From a checkpoint of a small mixture-of-experts model trained on Wikipedia.
Size: 10 layers, width 256, vocabulary 32768.
Experts: 128 experts in each of 10 layers, 48 SwiGLU neurons an expert, 8 picks a token, a sigmoid router.
Training: a variant of Adam for the experts, 612M tokens.
Below are experts of layer 2 (counted from 0) of a mixture-of-experts language model. Rows are named router (the router's row for the expert) and show model dimensions 0-63. Each number is 500 + 25 x the weight over its row's rms, rounded and kept within 0 to 999. Numbers have three digits each.
After each expert's rows: a language model's description of what the expert responds to; "comes after" lists some tokens at least twice as common just before its tokens as in all text. This comes from a sample of Wikipedia text that the model never trained on. Tokens count by the router's weight.

# expert 47
router:488507476522515524508491527504522479474510449533484461498450488531554483495480460505537469507531518478479496567496468512503505465557476483490476497486521486517467525525473488489503521477516574
It responds to: Em and en dashes filling empty table cells in sports statistics and polling tables, plus column headers and abstract nouns like work, emphasis.
comes after: " |", "5", "==", "–", " his", " Racing"

# expert 57
router:450488513514485496463531513496504462524503481471490480489513528525541493545449480475499491520513495522544486537531511476483486519505497503477538505501510512483444501463510528488475469534528542
It responds to: Indentation spaces before nested list items, compass words like Western and Eastern, and digits inside tables or years.
comes after: "1", "2", "3", " |\n", " on", " \""

# expert 35
router:500478481496492513497523517469494469505509443494481490517494498502579487531490466465535491508534497485517521493486522503508551488482526483497514498461501483501430506500502505476462494497542545
It responds to: Abbreviations and short labels in sports tables and results lists, e.g. QF, BRA, MF, FW, Score, team, Cup, %.
comes after: " |", " (", ";", "==", " ·", " first"

# expert 0
router:507506522477480500494510485463530463478505494493451482460468508486515467534502474486557463488498512498504518531502495484460493482513466481504475516505487490510512564484461490509487501483529534
It responds to: Digits in dates and vote tables, plus words like through, via, launched, acquired, expanded, and bullets or colons in infoboxes.
comes after: " ", "2", "\n", "|", " was", " |\n\n"

# expert 52
router:482492528522470498449517510467466507504495449534503491477451502511502494484505491508517505500534475496516542480493518482532457485524443518507482501530480531537475515501523514483459460558516542
It responds to: Spelled-out counts like two, three, five, several, million before nouns, plus digits and pipes opening table rows.
comes after: " ", " |\n", " \"", " number", " with", " List"

# expert 42
router:501497495483553546460513483456516432531495487558508477481448542507487542515531487504494490520499495463489548493488476529531489473538539440488502542497501508518478484510479501519516456469546510
It responds to: The articles a and an, world, country, Air, International, Space, plus name starts and digits in years.
comes after: "2", " the", " with", " United", " for", " The"

# expert 24
router:531532490497490459514491472513477490526518487523482526512505479496562460522475472506538487518495469471474494548489532448502510482528479536464508480490473514501477534444490526484493494548506569
It responds to: Middle pieces of rare or foreign words and names, e.g. Sino-Tib-etan, Mase-kela, be-ads, plus digits in years and timings.
comes after: "1", "3", "0", "7", "5", "6"

# expert 19
router:451492471526516515525506458485493484484525476525477465474450546510525497523475481508511538531471490532524482472474507507542488492553519484464494519444470527475499472513459496475510486536517503
It responds to: Opening parentheses after a sentence or name, plus words starting an added phrase, such as including, under, within, the, and score dashes.
comes after: ".", " in", " with", " for", " |\n", " to"

# expert 40
router:463483511450506520463510494477489550458501500521484504470498504475507509488494468510534487530508509491482472475458486526489488486508481465500507478487467533477477474495488542486465463509489479
It responds to: And, or, but, & and slashes joining list items, especially in census percentages and election text, such as and 4.2%.
comes after: ",", "0", "4", ")", "3", "6"

# expert 39
router:547500515499529514485488491477501488474565477533454503511499534513523482463502465459519494479525472532513512511488505474509502462509528475444517550498498516490454497482505513485466460510497510
It responds to: LaTeX math tokens such as }, $, \, _i, mathbb, and digits inside formulas, numbers and score tables.
comes after: ".", "2", ",", "–", "°", "′"

# expert 61
router:502496491535539512478518458491494465490543434522445486466485470489528473480459448510530475524521503507475452515501484504487498501510461499498505476492478543495505510518470498526501488509481532
It responds to: Digits in census, vote and coordinate tables, and quantity words such as some, several, million, following.
comes after: "–", "1", ".", " |\n", "|", " a"

# expert 13
router:514508507467541491472536490487482495482526437490499489496471535508488472488512512524500495492542532458519529488490452505549498481543479490492489513469519554499456526471505482487454466504521515
It responds to: Month names and digits inside day-month-year dates, often birth dates in sports tables, such as 28 July 2005, 1 February 2007.
comes after: " ", "2", "1", "3", "5", " October"

# expert 6
router:515530515512469515481530516518471463492531490522470502476497535487547499516503471538532516504515503484481511504499535446511487462490481473515523487494459507496489501493470468475488473543531483
It responds to: Opening parentheses before codes, times or countries, e.g. (UTC+1), (FIJ), plus the auxiliaries was and been and spaces before numbers in tables.
comes after: " |", ";", "\"", " It", " has", " it"

# expert 12
router:532502478531554496525512515501513485520529488500490508498467532482530479517485522507533487506511485517492488540471496505502464472545516505452511484489515514506474491480512483490509528494566500
It responds to: Spaces and pipes after infobox labels or table cells, e.g. Chinese: or Runs batted in:, plus both, either, such, service, flight.
comes after: "|", " ", ":", " —", " on", " Yes"

# expert 25
router:492533507471512510486509507470470465478513438531454520504475488512474476489493485486495446508522503508495498503467478539504506480474452503437500508508464556524500495499483519502492481523492512
It responds to: Month names that begin US-style dates, such as On October 9 or November 28, year digits, and row-ending pipes in tables.
comes after: " ", "1", "–", " on", " MF", " JPL"

# expert 50
router:515467529499490474525527511507516491546529482459454485492489505473493518525493468481528486543547494530489489513499517529507473513472496478455480481483506537530456488464489520521505485497475505
It responds to: Final digits of years and ranges following another digit ("2018–19", "1988", "2003"), and pipes between Result and Rank columns.
comes after: "0", "9", "1", "8", "–", "7"

# expert 15
router:498512545497489500506480471460491518496499470510455494517475440521493496514499485500511477519475513513492480498452512534485484501535497524530516529510496520499512510480512499453465529487521521
It responds to: Spaces before numbers after colons or bars, such as times, coordinates, IDs and dates, plus symbols like °, £, ±, _{.
comes after: " |", ":", "-", "|", " /", " May"

# expert 3
router:541521517466523515518522511540516503507516490504478496434524478516537509497480434491527460514539486524495503508505519488476513490534512471493480468506450515507462475506461486502488475507547554
It responds to: Spaces and digits beginning years or IDs after the or table bars, plus award, department and organisation names, e.g. 2009, Award, Authority.
comes after: "|", " ", "\n", " September", " August", " January"

# expert 33
router:503534496499513529501520499477482473469483447519449466512490528510515502512544489494536509506459505490487511482491509543497460465530515487476472488499442507460459506480516497507490486514516549
It responds to: En dashes and first digits in birth–death and year ranges, e.g. 1813–1881, (1817–, plus coordinates and taxonomy fields.
comes after: " |", "8", " (", "7", "5", "–"

# expert 56
router:473486473529493480463513548502487468469486510451513486484501529525496495523485484523506517507521531493489544529485477522482480516505493496476522498497509508482461498519497515504476511492503497
It responds to: "The" opening a sentence or clause, and relative or question words who, which, what, how, in general prose.
comes after: ".", ",", "–", " of", ".\n\n", "==\n"

# expert 59
router:491477526475498515520524507472484440493503428506487493509482517498541491503477464497517458513512506485502553495471512510473497465468525461481479501436503472513426493506520489545463496521539571
It responds to: Article a after as in role phrases like plays as a defender, plus blank-space table cells and field labels like Coordinates, Notes.
comes after: " |", ";", " as", " MPC", " ·", " /"

# expert 62
router:527495472545495498506498502478472474475537515488505462469501495506543525508479447502522471484480477483529533519493488535530529521508532445477529486514514499495481511524492494482468503476489508
It responds to: First word of a new sentence after a period, mainly The, It, He, She, They, This, in descriptive encyclopedia prose.
comes after: ".", ",", "0", ".\n\n", " and", " by"

# expert 38
router:494503542525521480503482509507532514507521475495467476476445514540535463511513466487496437518505510554486537527513487527499479488465528492481487511472492529516446498498515466472468520533520516
It responds to: Sentence-opening During, In, After, Throughout, and directions North/South, plus decimal points and zeros in election or results tables.
comes after: " |", "2", ";", ":", ".\n\n", " end"

# expert 5
router:483502509479484474475473494458504516481500474476509477503463484477490532530471478483534459527483508497463541531510485581503489474509528456514514462458424520453484490492488514530487511493520518
It responds to: Nationality and group adjectives opening proper names or descriptions, e.g. American, British, Scottish League, Canadian field hockey player, National, First.
comes after: " the", " of", " a", " and", " New", " an"

# expert 10
router:502478486484510495477510498463503450487539456509460511488506518518520455502480480468459484491529495517448531519513517475513491453477496485471559510456482495520484505517496485499477483496509533
It responds to: Digits inside years like 1990, table pipes and semicolons in score lists, and venue or infobox words such as Stadium, Location, Piper, Airport.
comes after: "1", " ", "R", " |\n\n", " km", " •"

# expert 18
router:522494533549521520464490538516491528515532505507497531457436493524530532477496484448533435535506539505486508530500519471484511520497495510473483518470529508529479520454487517504505475510493550
It responds to: Digits in tables, c. in statute citations, and word fragments in math or LaTeX-heavy text, e.g. un, equ, tick.
comes after: " ", "–", "%", "%;", "/", " ·"

# expert 32
router:474520504503529541483528463454516475450556478524496508452459477457478527547501495511527479444514536491422495509491527499519487470510468457514465495495489510494481508488465496514488515537523524
It responds to: First digit of multi-digit numbers such as years, route numbers and codes ("AR 264", "1787", "2022"), mostly in road and list tables.
comes after: " ", " (", " U", ".S", " can", " $"

# expert 30
router:510498471492455525500505505488473486489536441506486482460461509503521506488515488470479468523497501490483503531490509526492536470492475466511530467511473488543480498505472515483521472524513553
It responds to: Prepositions linking a following noun, such as by, with, between, alongside, especially in Directed by or Sponsored by, plus digits in years.
comes after: "1", " |", "\"", "%;", " /", " FW"